python train.py --num_hidden_layers=14 --hidden_size=224 --n_experts=64 --experts_per_token=4 --d_expert=32 --d_shared_expert=0 --hidden_act="swiglu" --moe_layers=[0, 1, 2, 3, 4, 5, 6, 7, 8, 9, 10, 11, 12, 13] --router_score="sigmoid" --normalize_top_k=true --routed_scale=1.0 --balance_loss=0.00313 --balance_bias=false --init_std_router=0.0353 --lr_router=0.00224 --num_attention_heads=4 --num_key_value_heads=1 --head_dim=64 --vocab_size=2364 --norm="rmsnorm" --norm_place="pre" --norm_eps=1e-06 --positions="rope" --rope_theta=49600.0 --rope_fraction=1.0 --qk_norm=true --attn_scale=0.125 --tie_word_embeddings=false --parallel_block=false --init="normal" --init_std_qkv=0.0234 --init_std_o=0.0 --init_std_up=0.0234 --init_std_down=0.0 --optimizer="adamw" --learning_rate=0.002 --lr_mult_o=0.808 --beta1=0.95 --beta2=0.99 --lr_head=0.00955 --warmup_steps=215 --schedule="wsd" --decay_fraction=0.74 --decay_shape="linear" --final_lr_fraction=0.0 --batch_tokens=65536 --max_seq_len=512 --doc_mask=false --train_tokens=280800000 --max_steps=4285 --dataset="wikipedia_en"
Below are experts of layer 5 (counted from 0) of a mixture-of-experts language model. Rows are named router (the router's row for the expert), gate (a neuron's input weights, with its number), up (a neuron's input weights, with its number) and show model dimensions 0-223. Each number is 128 + 24 x the weight over its row's rms, rounded and kept within 0 to 255. Numbers have three digits each.
After each expert's rows: "gets" lists some tokens that make up at least twice as much of what it gets as of all text; "mostly gets" lists some tokens that are sent to it at least half of the time. This comes from a sample of Wikipedia text that the model never trained on. Tokens count by the router's weight.

# expert 59
router:131143116130128097117081151143126089157117126088126121140102133148103159123130163137149142106085105131153102093136115128124095130146145095135166111118096123141156133144137112166132119083080110145116084163099121090114123114110119136110090115106100105090160083163144133106153127113141122132118119101134115122110102139156139120124130135145102129090101108128117118185147112114181121146098151134145102175116145180134141108172167184183142109093139168085128129141116163187118138190140117122116169102136138060133112135138097122175135107136156151130143113120114149106138160161132157145129100120091109141124130122141123097138133106092097120137155130118192096134140130114125123119133
gate0:130154187130149123129103125130183166120120161080136093161122143112160162160130168113133152094144130133164117158117119117132125143118129137094123126170108108165152153158117151131160116113134106114125128169161130112148139130151167120137136127104099133121149122152115084155187135129159146121112159154117138134134167134097114136131142087124129191190118121069092132118115140157126116101126125126103082136099067130138111125138081118125117132120083124131133114116137126121117103112161098120180102118128158158073118086161129126120084127127136158130108127135088090112119147144186121152135156112116130129145221141111139122128146125101149128113145149117142157108119112136146106123151
up0:148150137128146123111112115126144150131132137136122116117127155116143129142130144139087158125155100145158133124202149075143110107152138119106096119157143087148190144120134176159117130118168109105095134161142127082117116162129172133121122106119114129160121092128151121114134107125143127098126137132117139154165141104119141131130158103123152174138191155099101169141142126132116118101089123123099114111109116143172073134163111120107083133081092152116123103106155144146165109119136079104178126109117111173069110099162145148089107125150110116117094169126127135118129125155151143114122179166112130106142168144111120121103111149114140115150183132119133140152124124106171141092168
gets: "a", "0", "i", "an", "ian", "u"
mostly gets: "ian", "i", "iv", "ree", " He", "a"

# expert 50
router:124104152119161122137122159121118127138129103075089120118093114115146119123118159132113152122111090109147132142148102100124113117103099132099123126132141080132112184160093110140099101094154096119130147134142090144096131105111167123093118136125114123079175136153145112102083114108193134162121120111087121136132152079069098153112118151141086190111120179122080105136140107085121120161112158141106114145138120160117139134121154151144104144137141135108137115141161128156105106143162123115184154146155133125103164142162097138155118117098118141147123125133116152124132157135155175099122154142130165132152142125133099123170127099128127095057150119126165147096108124152141108157106
gate0:106137109088119134133144153133119164156153103125125121122131115108117105124079160147098113131128130131134155093128138143136121136115109126130111141130131061142081115136126084138140112085116163119144129128141143156164186136116148164102104129136130145124165120118115116130117099119135095129112117130126172154149167135122086131113124108146155061158135168097092142173145142133088143088130121109172147169130113148149111117142164167124158095133100125153111096118148141140136084142110113069151101168124103132144088162145129108151116085169192212140111113120144125142110126153138146111146141160118131106139130129135127147111121100144123124148181116128109112101173102128081117168109
up0:123120109086124119131155154164110146167139130127109134125146125113132136103087157135113115115152143132150156130148138141138074130134138088120119133128118079136095144143139094130148116106123152104142115130147135147184174129121162135104120128124135158152173119135125116132140104142148100131087093111122157144152145116136105129107127119129155076165128152094125159175142165139102176090146114119155141173122124162148079127140160167143138089158094114162113095118135137161145081140108118079152094168128090128127094147122102124146125105176176200139135127139142120143146129161141140146150140166120126097115141125111135131095116105131105120147168137119120110083175117128063096162090
gets: " the", " |", " to", "|", " that", "=="
mostly gets: " the", " to", "===", " would", " then", "|"

# expert 39
router:138117102116132103154167149138128138133176153110110170130148102122091134092145168119142167107128092123122115090132108185088123083107116148120136136136089095151115128105129128195118111151104140133112130130147101107092137088130118129113111128111122121105130113161112178147134117091113129115124097161092121134103135117096125119150112124161118113109149120135108148153156099096142101173106184100100118186108132142162163114130140166130146132100105113087094110139143170184124110152143138188157155132158128069105168089110093138135151074122172135144142140107129122127123133178149122162121143149108167141137137146119117131159133101127114113140130106106134108117075121107130145126122
gate1:180118136130137122096124105154096123130083156167115147153119099152153089139150165163171101110119095126130142142162147111105102107128163102096095087120102149126126126154170127147105173136125114111113097156141141159092126142123123104132133122129143152150130055119155111122126140146126131107146088069139089154150072177181142107116109113167173154137145136117138098158133142117189178135120147142095164138138100098167139117145155157103121147138117127090119158108109132164108140151100152135146183131127167122096111152108132138128104101127136130134120126094147101140134137143132127085131115126113124132094088134111107130132140164107137117154135138152161128140137079102100118163130
up1:139123160162090170128156137106127095137101132115085123167120115130129092138149112124130114144082135132163122179117144103132138131136147152106145089115141176132153150078156071121160160103127077101130106148109123185123127119125116134162106135118127129149122086126154141154091152097148150074108137114155113158101129115140141121093113167180109207148131158123099132120147146125179165131150136151081174130136103123128132140107138141126149105140124110111138113158167137133097112139140093135120111127141175111112097175123084131140137115122130137178156123120101130139132151163107142138135133129112137173115126101111102122172160121083136100131093140169125149148132102112122130168110
gets: " ", " w", " (", "ation", " more", " un"
mostly gets: " ", " w", " more", " '", " un", " very"

# expert 44
router:133152114093097128148133151137105086146143141099111149141123089141135136120140134138183143085095133122138131142089090106087136048102161128130163113142099136180108182131096095176114121135116094115124095163131141142119122112115121152155063120114130134120130080157157170117117121101149120144115114120189137139121067147117104137141096126170121171115131148139147156145129113111145106141130147131108109129126124147152148138112169110142134129117163120085148142133103167163092139174125136162150134128133143110107141132108125119117153096116164153171134173125131113114129186166149153143127108142088133128158127140134146087165132119092118095101113126130140103125086111113151149143099
gate0:121125116153096125128180175151108075134131129155134150157083095146098131142124138108155107067121122132131190128127114176068106111143135158124150102145127144128073143107111101160123110126088152118131132161141148176150108101152120165118118130145140170127122095133146176137147097073137113130130126103142147143131090139123130126130124132137160132146123149108123124131161123139156175117145124114112087115143093156138124153151137151162135080123126123109121114110104115137088113138164128130140119150160117133140103123114085138155127113143192145151138175083132146104134139184124149180148110148086143080117167138118133128120130141097132117134129104132184102107129071135139124125090
up0:100141117128094135123128142143105113126145109160108103147061081140131098165146142163137091120122136144129153146136101185129151147121146132119145097140131157157126114097126097150141137134137127098137114145161133144159109092184165131140131118177155172115115093131137160117117093098109127111086137127164138125128117106148172072105118111113135156122159151119103117133094078176138162130134128159089104089150130133132099212163164127174114112114089142093106124101086110112092089145130127138140099149129125126116139146124133151149151150120174147127108179114081132127114129163097130171153113127129125119136128101132114126102157136141141123133120141132178111143133088139122161123103
gets: " |", "ed", "er", "es", ",", "."
mostly gets: " use", "able", " make", " member", "ached", "ether"

# expert 5
router:138121128128144111099127159106149076146136146123104119140107079122133123123123151107076179115110106076106157132156124151065146145108142128105141108111112149162145123161108119180135116152099132149111116166183111120128144150113112143106121104115107103088168116181137147155176146118136114141134109128126105136096140123156099147147140139128120122153122145193111116154168144077107119148133139118103108156090114113155158143132156141079147101130125130104172143164083156125124136114188087114119127122119127109113131097122088100173102137153122135132099178130151129117110154161180163097155117141095140119110132151100156117120149123122132094130129096076097094129129107112116116127137
gate0:140123137084146136124118133139171099125136110102098103149124074111135115146115162084107110128136165161175123142163133122103123152099114151140107123081178136186129122148160114129150117146080108138130119128160116104127123158133145167117170129119124177154121139142138141146178076131178125127115136152141132138118137126124165155133116113109162116157111167128143112117146111123123159111132135136127079154107151141142091087147184129134110061129091128129123118111130141120151124101136157093137106112122136165111133129101167077142124077122142181128157158143104145139141120136138122130124149128105084095097154090143131098120100101157129151145103118125126143131175124104111145132048
up0:129140110160123130123135122111079116151126162145159155145139167162123124132153088152134148123134112066097116142101125146134156138155148101176146139169076124107138177099076141107099142142164117101144141152108146172112166105132130096145113144123137109126161138177118120119116141154156186131113133089137098135106110128137096121143093125120126156132148139132080148157125141123145117133138115134116166093154153111139186145118123102120133165141122111124114128151164106146127136121129112174096143136108089102155106135161120152135128153088104109129084131127134106095125108121105152115133089094114126211178149184089116152120166145096128113133116124118154156147148156122135177129126
gets: " f", " d", " b", " h", " l", "d"
mostly gets: " b", " f", " d", " h", " sh", " de"

# expert 33
router:217130129119132129143096133152101098113129119097116123149118118103124097096131121154125137089136057161144152104145111113104120107132090147107141135161158107140161142104144148138114107132154140109130174169112130120140117135125111148103152061139118086129143156166119135116135112124137103107114154151123133156137103095118075150121148127086119148103109100152134132114112130092142123126133129139137102117124154133133123144126157122134096112152127143114169154153106103174113140139133153096122130113134166092125180138158144128207145149087112146128137106138107105081130186155108132155087138161119184115156173122106152086148152119138107104120128133073135108117092135121141129105090
gate1:145144149179140174120140112145118109139110129097118111170135102175134097116152173163136109117107115097124145125123120079101149134126144083116092136191138169111133127124112123127148089148115108099120106134115141151145143101154148121177122142166073145143122134147192150115101131094149132093116114137124108135100160143166144100135130114125158126155087123056163123136126147128148145128156136164118129117100105152146153131139150117084136129136119138113115135147133140100124119131144136163115168126172117122130152118128102113125150110094121141147115133073121109131171143125120145132143098167138143119146154161167102104189188123130131122149125155100127110100094100117167194118090
up1:118141127140122139089116111161119119133116127154087114183166137112139143162149102138121117128128116106155138145126114093108126161120124132089140152124132144120099135209096115132077146135093123141136119149126144165140129096154076078136121139130098105120111226142137129117135115119127144160095143162159126110122174126140122127136111121108173112139099136093137144128128150145139143159157123139108134125114062114152160149146124197136129138120127116119107149103156135137119119185139158145096185145145139139139145132133101120088142131134100106139139126085113125160157128138095143147138160136126126138128143154139108113152141201128120103145105154105160083084084139133176143139126
gets: "-", " |", "|", ":", " as", "="
mostly gets: "|", " than", "=", " had", " like", " as"

# expert 47
router:138130124103172090138109115129141142122170158147099168150154128142136136110148140125160189104071102127120130151158091150095099120146121149144163114161110089156134159118128100110129136129097123166099129167117126082143138156118107156112099084142097123135125127190128160130144151102129116154143107105115139117106136119107115117161144105116127127130127129169143090176173120107131118141122112105141127137156128136116143112154127152128178138179138159141141158151114152149075117151111144113142131174151120092107136146113097125169107106133171125148148125146092150081140167146147140111125138127035143134115192150150124114177152128117138097120154139127120096108118135120134130100160
gate0:118156124140146159183102128132145112131108074118147091179128137115109184154133134107087138094123137137127124121159120078100137087129100114130157115146129103100115116120126138128146153139143116119127139135151146126110128097140122163164079144147152080148145157132129078125128150168167135138110137086143089136142143108155125124134146072105125099167091120063121120132131142167104106136163124190103096097120123124143129128128063101100115143118139135117135135143151161141115132131160142148102115164119136136183136109183126125103129087121071136128157119094161125119129143071124086148132145144107110159135125188164166136110163135144114129116143140113125124105119135123130156145134
up0:169077126098131101099149118134131118124186112148143107154138134133117117142106137155147084112118135134140142128119153158167064135128140129133116092089153129167092062143133121141173128185176087152156115118109137103118117119158133156104157144150196178130109128105105142099112098094127120183132145170145156107126133133117154112135155148157164143080156147109104141116133136119129164134131141126113121158129085119155124140178159138134101117121105163132140120124132130100121114166092154098136182171158122159117147121092146104147104144156160096136140160132140131108142118146077126122125115129129118090147110130152105143090099143151137110161169127112127100110127122142100145140121
gets: "1", "2", "9", "3", "4", "5"
mostly gets: "2", "1", "9", "3", "4", "5"

# expert 53
router:161126150095134108162153122140138120138118131078103145146099106129123122120120162151134155071126116157125144102183121117105122086103106120127128100140125096154118129169098121178146163124097113145118141120142126109095129102145104155129108099112138114085146099185092128139162119146168133119090076128117125131128088134098114131129149116131116145115140132124123102148125128096115083121106173127122078172074115131125137125143098120122109084127108147077140112115109156156083113133149127096186140124122119124126161105135112117165155106135136159160110129149140138146122128156216118157102120158096153106128133132141127107156129128092084077122149137109162100141093144094147109109157
gate1:112106092142140130153106099107139140118187149125141109084103112104135196123136141171129158118111110149156124143163145116123148147125164112131133091124154126137135111143126159122068114132118147159124170171131116140107135099108114128165147092145114122113138166131100097058134126126156164168110140098104150121113121123129127145155151103140088101116144114108104117161093159131156095151123142162095182101142143193141138133110079109102170160138142125134128124150096136129116130113162135158096182151133130136140102122146129129123073121133113127146122102138150098100102128085137120136088150113137119124155141136137158106093126165145120146103169130117164122153107174144183120096148
up1:097160113120117067118127162110120119142133149131124176137123110165120113139074138095165145118115162144112138137085122170131091133135122134121153122089132140169127132117087115111099126151145097102124126116119118117110123097073146171097117140086163137175138078117161111145158152119116165123112090150158120164169103077112142143106129125122135143150145147109142159120138104140110158110122173137098123118110174123119118153140131111134091121107109086117138116140144111116115175147095103112156153121093141150114137131075157156108111114130166135110102108114149160112126139131142148122107078114117141116131151082145145133189124139129106064139112145137091089170174136129115092113149
gets: " ", " R", " m", " c", " b", " p"
mostly gets: " R", " r", " v", " V", " b", " dec"

# expert 43
router:150097143098116091134167163168113104118128162070107096102162114132128137122125154106138168118125074146157144134110108141130124132126113118128153138119124115157090154134130139095135116130115161123137155178120112089120179104102116145142113098064133143109170089145097114090160178156133125135118085145163134096100119158156100136115156146145129135128132121143170124146169116120130108156129120139142132161139121145143135120123126130131163109137132130114160126115143128171120106125131100155138142145144168115168104073150106108179145124133213173111115149107120162088159160153165172123152120126113115078097159103112121094123166113129106112112150148112129136121133099113139109155137
gate0:110096091092132150146099146157121090125119146134088138135156104097112062150147100122127144157141112145157140170129121135113174137155119167118110135107128102128087108150151180132132111120112194130122159148158166141080147116132152103124161123138125130114149129116106116115130087111155129158065106135145103154138100128144121172166114118097122131143128096101144097133142127133139126157118101119125117146127107148128111154103114135148109148158118112136146124073132112115145110147129138075103155133074132128134125163073088131077165099138059124137116168115172110147127129161142124067134141126132131099129189120122192162124120137136135134118137120109160141124140136116118112140149
up0:106136146093142113137111155157130158134121163113105156086147073136132129155119122181143159151118144138104139185129109117124142173119105142104089142108151102106129113148149167113129127123102174097130111124159166114140185136143120083137135116159146146097118104136120086105091157124178159156116094131118134126147112128094159175148145112059070142146144096096128101132134084145112133119124103119118105139131098126114103098098107107142144142158151101140142128105158125136115188144122074105137118126087166111097106142106103129128141124116116100136130154099098161143103116144139120137135110130132125125101193096147188146120107104140128130111161156094132126161130129130109149112140
gets: ",", "ing", "ed", " c", "ated", "),"
mostly gets: "),", ",", "ing", "\",", " c", "ised"

# expert 19
router:141135076136125106179148147108128137145114183084113177111126122119131133124150154127130181117118117115101102136170099156089162148136136097147136170158095134136141148147131145137117146155144127120113162127116122084139162142140135130098110114121087145122166102178124164121121122161159087149131098107112134128134117140141120131121107134118102165092099109142105136174137127090135099187168145091104132163105166120098139126174114158126102135125154135106163148147129160146126126175141147181166135134109136106135081102119093121131159108095163141108120110105140121172137121171150131112133126113078140154093149139125121100152141118080102126086135118080094126130121148139122143126175
gate0:144145143112122130147138167140146113125174113154116129104135145130144095114110185136141112100098112127130134145184092114108104145151133171140147115160122124139123149146101117134114107162132130105098121115120145111123119140119119107117130103081135129151107195110121136097127111113129108163157176150091183147082079128103133124125149121134097102144129176152121077136104116145124159163123149142127125171125137130140140154123138150136138123133115132132195085135103097110123101130158113130132133131124096115151128147110133115163175117161167145156134152177145080095106105190165074106123110123125169146109141120121127147097089134170130133111094104118166136160104099105177094149119
up0:155110108120129172135089096131088119096116149085151103120105101128119166147148088136096126108140126148117127138121159113144160076102121078107119108142141176140156116096166133145163148101102129152162107168134119130142131132140070148114132158166157168116142070161108157123192131127128158103102103125173080161150131135133107091158143137127142145114134080146149166138141146099137091146129113130127135078093096145146124101101108089106124144079100120105114095134155148146105153099131154102077131139140146127115125123128167125107092124101111124113128135088105179110119152126133113125142112136131142096166122108084126112140145140142093105133150140151133125139148150101101162124123
gets: " S", "S", "-", "v", "N", "P"
mostly gets: " X", "X", "-S", "ij", "-w", "-s"

# expert 1
router:105121113118100102119108146120103072157121148108095103147110122158135137098126136157125112109115088097173123168107087114076123140125103122104130138156087100136111178111130136154123137104138085080114112141110118100152170134129117096138084106095129172126159128178139118153122119143153121165131142156193131136120098160122108115088107078109135154125110169116126124161162131094146109153172175114162107148104130140163165109132116163141140106156155158105129126124116157143091115168113169128148144139095120113067143102103099123185109107118124142162119145121129120116154146139145133121115128147086116123138181121135127087130140115097102128139137109117180094125117135105127140129123
gate0:136125114163145111126117137173092089129093114134158154090128130172115142101167140134123119117130113128089164156125162163105104107100167117089094127104128122115105156103136093098130110108147133084106135160134166152139121107138106137110084133125158153178157153142102129120132134132153150103125138131109165152141083122166125149111140143129152098145155169102114103096148132149162138125128140157101139140124097119128138135172144124122123110151107119131105137126152139119135068138139178190092091145095125097125140124138130166171109133141153113098131197133138088133141106129118115091103097095102143119099093072104131113098161103089146120169140098144147125155147092108117164130110
up0:105128137178128151123117141125096091142110135121117109155113148144124114166151139115132119128137142123124134183133116102114143118124174132085129169140148134098157152082131049126157128129146112128129102162150177166145097101145129115121093138143132136165140160122104140114144115151124130130158165169115154155160114121146149146113124159114123082154154148112126119071155112127151152157123118124101105137159117132092160139132137112110136148125139115111096144105168114107146059132140141152110115117143129079148117131096155161154091157183157128098098191132105102120126114122122143092111057111121137155098096098126129084147165094087161128128108113115109146120125140109119154112097
gets: " a", "i", " A", " an", "in", "e"
mostly gets: " a", " an", " A", " =\n\n", " An", "-A"

# expert 26
router:111104127108117120163156147154124134135151128063133155144141118147154143104107158165125175114111114151105110112131114137044106161089147170120135096108119135110120112114105112129105133130153120148082135161116146107154195132145099150139100105116109095112135135214162137115124117117113110135119135128122106102135131126121094117130122160157110116126110135107129169174196129094141128146120133126112142153119108146119146129158143154138109082152139098114181109159124130124116104110135142098148124133123146122150092098152115144163078164133134153126112149129109124153147165123154196147121116150110155139112132145129133109146126117096079122069166113109146116138106105156162114168122
gate0:135144134166129125075133133155164130151144098100120154157099123140150105131167164142160117116094110111102133138173131106074138124135139108153119142120156141106163150181125118137169124080159119137131168117117101140129124131148090095098164141113111132164138160127179134083165138171115137164124083140157138145110138101126141131097124161184126137129132173118119117128124143101148126141132163124132139154117134126091127128150116068137108125145099154123108095144182139129154116116094130112126109136143124106145133099162132136162127102134128137123093128098140155154148126165116132110094106158112116136136105143209140096144164079116125151127151146073107140119081134105182143096133
up0:128158126117094118090119147126147129148161102102159137101091151139115158125112145118158127125155122104131118127129149141120113129095113103150130161079136124106156130090125101098128131082153106159140150114119108129129126176136107126128180136129156136123139141128174143088145119141114169145122091173173107158073115148103132114117148150139133124116096142126095145130108150142173129123095127076130161113134140113089133164116134119154117150134117120120074119166148130076154114138110140105120089145163132083144108095185142146154124133156127160093114070122124158107175135098141156092128069115120116180149101165182140123126150117131122127164144146108114092103129112108144152146171
gets: "2", " t", "w", "ig", " United", "C"
mostly gets: " United", " t", " stud", " World", " y", " offic"

# expert 32
router:152124131097118144127077120146144115115140134118077125095093120111150155143181125138130207127132109146103142105116098127098121132126115139109176111139150133154143158143118141136095131137127149155109183187161100088109143115134124139110109061131119094132148130150103085169151159134109101130106113116135137095105088113140122119095128137125105147105127069149133117135122103091149110157112162123105142125138159128098119120148119118128156135108123151114155163126125124157113148137158131118156172142133145111156118108120086145190135130111114106130150139144104162079137170142120173156108127131096129166113145153146140108142132094111108106108121127106137076164105193100149123083152
gate0:181121107114151171161115151161111134155134150110129149122134113165154157098125158153111153148100102126165121183138143113092154105137101160098128121152122136078157170124109122167110156126139137123102132107124141140124143113109129156122118121133113136133137169142156129099117139084131115084112125091131149129101090149127110150113177113103132162173104141137128152131124195134121114155125141158108092139121102121136134121125109124137177100098131099118126061102089144174122131122174131168123130154188157129106089115108136145127117133115121129161155095131155098095100128145135142165125174182100146146138132158163157145127131168083095164158126100150111121129110120110149104115104
up0:114126149160134055142145149139130120142146165111119102124080126095147115128148147129151097067139159170106176099146114095124116121131132092140150124145109097144116102151136170102144070104176109154101151136125073099124195165148157134102160143147097102132152131123093128134176113166109107111168114143135124130078129104145124101154121157163151121106120115147120119134136087144155107166127162087119131142144140124111135130147154145084120103121103198137136153129190102113122114108171156097143124153124094092104136135147121142163135108157135151117103147157111089127148143137129119114111110137140141109114136140116146114137133087127109131159138120087140162106121110143137140132123
gets: " |", ":", ";", " was", " is", " –"
mostly gets: ");", "):", " stat", ":", " |", " MPC"

# expert 20
router:146128088132132112178118141152156140112094150093155144130154105097109149146127141152127185101118101150091134153123137129085134082125148111123158139165126121130139161124119140170156076149095138158102113147105118183122155090159136113103118109104121141101159098159101119090132171157145109170118113138143125171111089123102130113107144116160098125110124118134148125181139099117148112116140150137128105166099152160129169082094126150135157090109163147120116127127155131189108104145123116147164149110145077111088094077110112128139125130135169136131119162126122129128107143152149174118084099167092144117115153105123121129131112104138096137137146142104146069116121109102126109125132
gate0:125125156094148165099124099192167163153147137132138139160114169135127125129107144113100136132163156126081155168114131151107110145138144118133121124079169136184148100090102118129096141138158112170103139197160141124138102158133156107121099135075091156106107123128109113098102142112100094142145101110158116142109117131127122120098075138152097141170111119160123142147141101149173140167119118119116167119110142146113092167117172162098114165177161153149116105134173116111146154135119166150115112128088102102118128104122127138135142151145122126121120175162183164128112128147133136096121111121133127132102104114123157100113105148131125139127140098079128164156126132111123147129130
up0:151149098171152142145114100113156111122109141173121107129170094114147106110149137110164101185124139118145112172104143071092146109138145171115093142133145125140078118112119137160097141173147144157130120129129144152112147118121090127132123132173124152098115152130161147122151193115125134160106087111139094118093143137130143122136118155118132085160126159109150074131106110123134130095097177179076129150140114098127116176126163164132171173117115122149141100108122068120111135106143131129150125123102117133088099144123122133117121109148131131108146157157108128157132148164092126154078130122159110133100105108133121126122129131157121131090092108120116141134135139133190106114177
gets: " ", "k", "y", "–", "ge", "-"
mostly gets: "vent", " writ", " event", " name", "ge", " office"

# expert 30
router:154104119109100087163150126151169132123122147101132130142128078097149112126116122159120140120140081095169164131102092099088118127098117126123174113151111108163124150139116132158117129153125132118089144154121129092083138110084147134128109081080160103126112113170140157108169164129143101153116113141118126121084117127113105138145152130119139159110111137127093139166157105117105107153127142107138103158080146146127129177141158138127125091162159151120130117117124154158080118157123112142161139106115110124139110137132107106170153114121145166146131170122135147139139129139182189158104107145047169107105147121117128096164153111110071140133129125120113109143097116131119135138170
gate0:165143106141126125158113134117135113104150122096137170113130072106083135144092088139138160131098093181131116110140108133118150103106140102120156085136102133108091082120129155101139110122109130113108152112135091104123108128085123166111099081169123074147149103096120128118107127111119085132107071140133171146123122096124118145132156167179119129069100118092143108146167148144123128110164157146128138165113125135148117142129129108117136070141110167129145158134136157133119134164136185138116122123148177134102117161123117122113121122128135123116110112122148132148158146137151156134098128181135133092132115084158192095129094116111117111131174136104151141138137162113159116159146
up0:143120123139118140104129141120129137095111102131154110102203152155073143132109123116118120162159140186094090137116151103165174122113115107126136151132104141138135087085150121091114145135120133095140114126170124135130106120094128117112139130144120175129112112093138129130123133101098150111156105134108162163145133111126122145101131150149141131132122121075154124138124146169120174071162112131115140102133136129092106151124142101150118140093105137143103130137145091087161198137119158146101083121140144159137118137148140122096126174114084113121105105105133156153131118121101120090143078168150103169126116099128147140085091127124146120169125138127124214147178125120112126151143
gets: " B", " M", " C", " L", " F", " P"
mostly gets: " L", " P", " B", " D", " N", " H"

# expert 7
router:136139156124116114141138129140134145182111156079109159126107086094147116139127140149130168097065047137116146072116057119089122127118088136114136112102097131143118140146135126165134140129092109136091142136120132112103157154155128148153097100130124067123137125165119116142121147111137090119111112110096092113130125123104134136154118127154107114094132128144107128155168092098093121156134153115113115137100133141133139155144105086111143126116141124078170111160136162160092155148165118152135107132111183091104135107135095160124163134132091149148110134118126136091134154111144122134109103170101157110101141168169145096166138117134076108093144124120128112143100111106141120121133
gate0:083170139126146147133118117174111143130158087107085159129135145118141134116171122124109125123105113176117118128124113161135109153102132141119127186129084147116134124153149149098172126075126140104121153110124116110132130148177111118120148042099134122175133136119144117134160150152083156120154133142109135106157105175138129100129112129103136118115119108124140099144124130084116141157119149117093155146150115118131130149157101155115112166092161131173140084143091107131134150118103162119132119112126136135113112131168113181128146129191118102113120101123139117124110150126147111077107116123125179160114122119120160086136136113140152182076149090158144141101119134155179098137157
up0:113127088138096131149134099119125098148094155113091141139115098108146163124132158081097122103152156123127122096111174124154122114127146076149129104136161140106109122135101139143135148106140108125163138098121118079139121103150114116141087124105101116103136095063126149131099124162125168089117157132129101134138189150170106136158129177106110113109175118161133138137094164127152127137107077128145143151134130134116128148114120094134089135103081091150150141166102126131131129140126106172085136122078132123148147124058148077108094137115131115141086085132142119109128122104115125144123115115125108096103138110148094110107140171144139171138134145105098138168119071107122128095129
gets: " M", " m", "M", " S", " W", " R"
mostly gets: " M", " inc", " new", " pl", " ra", " Ind"

# expert 3
router:148134132136111117165135150195074106164163145104105175106107118106121129088120097140130162117123099114134151071171131097117124078149136107112179122117104125132128158134131131173127115134111167108122122123109100122139189133131138139129080113139105130127157124132132124110106168154156121102078093121128136076127094078156074127111117126145109121097112120130112133159127163099119131134124121105153128139132111125154142080115155137157151085147133146119162138133155134162110144134146142138170147172119146080150128090140091126156136140128173119142138114154110151145164143140142173141118120178097154128128170148125141122101108119109057116140170092129116131126129104115142102127150
gate0:135128080143171116147151186104135108123103119082104141137130107156123149100116126175127146142098105130135091132128133109109128121068138138141147098120130100148161159171109093117092079148137089132089125150145145139134117110082155164134129118108157123141159159148147149101174161129130102123103131121157138103115180125075146141119129117129146161112120141154141126145170132110158127115131127134064144144138138124097161135095103122104102138197115076158105109129132142131136111170161148154123136141075133092126113130144097157128124127078181132141147134131069084095132156118135152125142086161125162138112127134125173108125122131124113148148115104156154132132150121105123136100128
up0:121116121147118115124097115112131156150094057122144188134097130121161155113108139118129143121138152122106073152097128094136138114113144134118118113137127128123139099177140135163125170123126149073139100131141155135132147139123100155152133147095160109134078122126102142162106128160122143125156134107119141169190081132110133104137120100132119142134096113132104089124117115123047138092111109127169118116098131129094162102138128119143107156092135121151093151152128134151143157117129120136092090078109144105108104115093167145107124141143089122144146131105105111126175089077139172115130102106136109146145114137125128124128110148149132148086151121132079173200153153126131099129151
gets: "ic", "ary", "ation", "et", "as", "er"
mostly gets: " York", "ford", "ement", "ational", "ience", "ary"

# expert 14
router:140123133137148118123139142140134107125131159108107170122120102132119109113129134083135145108117090130106135142118116116081112119123142171129122142148096097132122154138138103161137145151138139133098125128095127149143181146116124126114095118099087128101117084155131136088147136120119114151141098079119109113113071153102137094087110174125105154122133076110143127164139100112143110156133168111160121133120124155136102128132156101177145117079119140134135121122114093168095153159125122116153145134124118074112095124117114111140155093120154155161124136159152099115122125159204143116084100119074163103122175160079101125161150104061126150146137107092104135108122152132130119074159
gate0:101136151105156139137143155114125144112112136104146176136145071117160140140138137144140126122086106108087113130135132124129168140112097125148150149113092133111184138129130153124118176162084135114125079103133144129132153157161127146155144128140100125128133099144134070123112134161131147162131162153157084127147135140120132111131123124161116125091108102125161125099127104104105105126123149166146113128109135102142123110116134134121140159128068130109107173132109143133131186095106116121140110128077153139099117130128156169121135161109057120169118168086101116124081162115137151115122110071132143104103155107163098130141134165117144140078177150103106133182154167130154107163125
up0:125130138140085105097132143128110138129128105138130115115090176164114071134119149117147145106144129161140139175105136137136112151097131101149118119125143118123126103123112154148149111111146102146136140173167144096092102093100092127106173097115134122134107117148091149142140148074163091170128146112109159092126184143131144103132148147101110160147130176142155137116107120129116096174119128132137111156122120147099100144157119110141119118154100147136152150125085119108121098101105133142147151127110100175148115129114099092156103143105136152165126107106132137117149111177145118185142158159125131154087120099142128100162081078121079068159086128141132146102135108118114190127123
gets: "s", "ers", "is", "%", "ly", "ast"
mostly gets: "%", " serv", " resp", " family", " us", " north"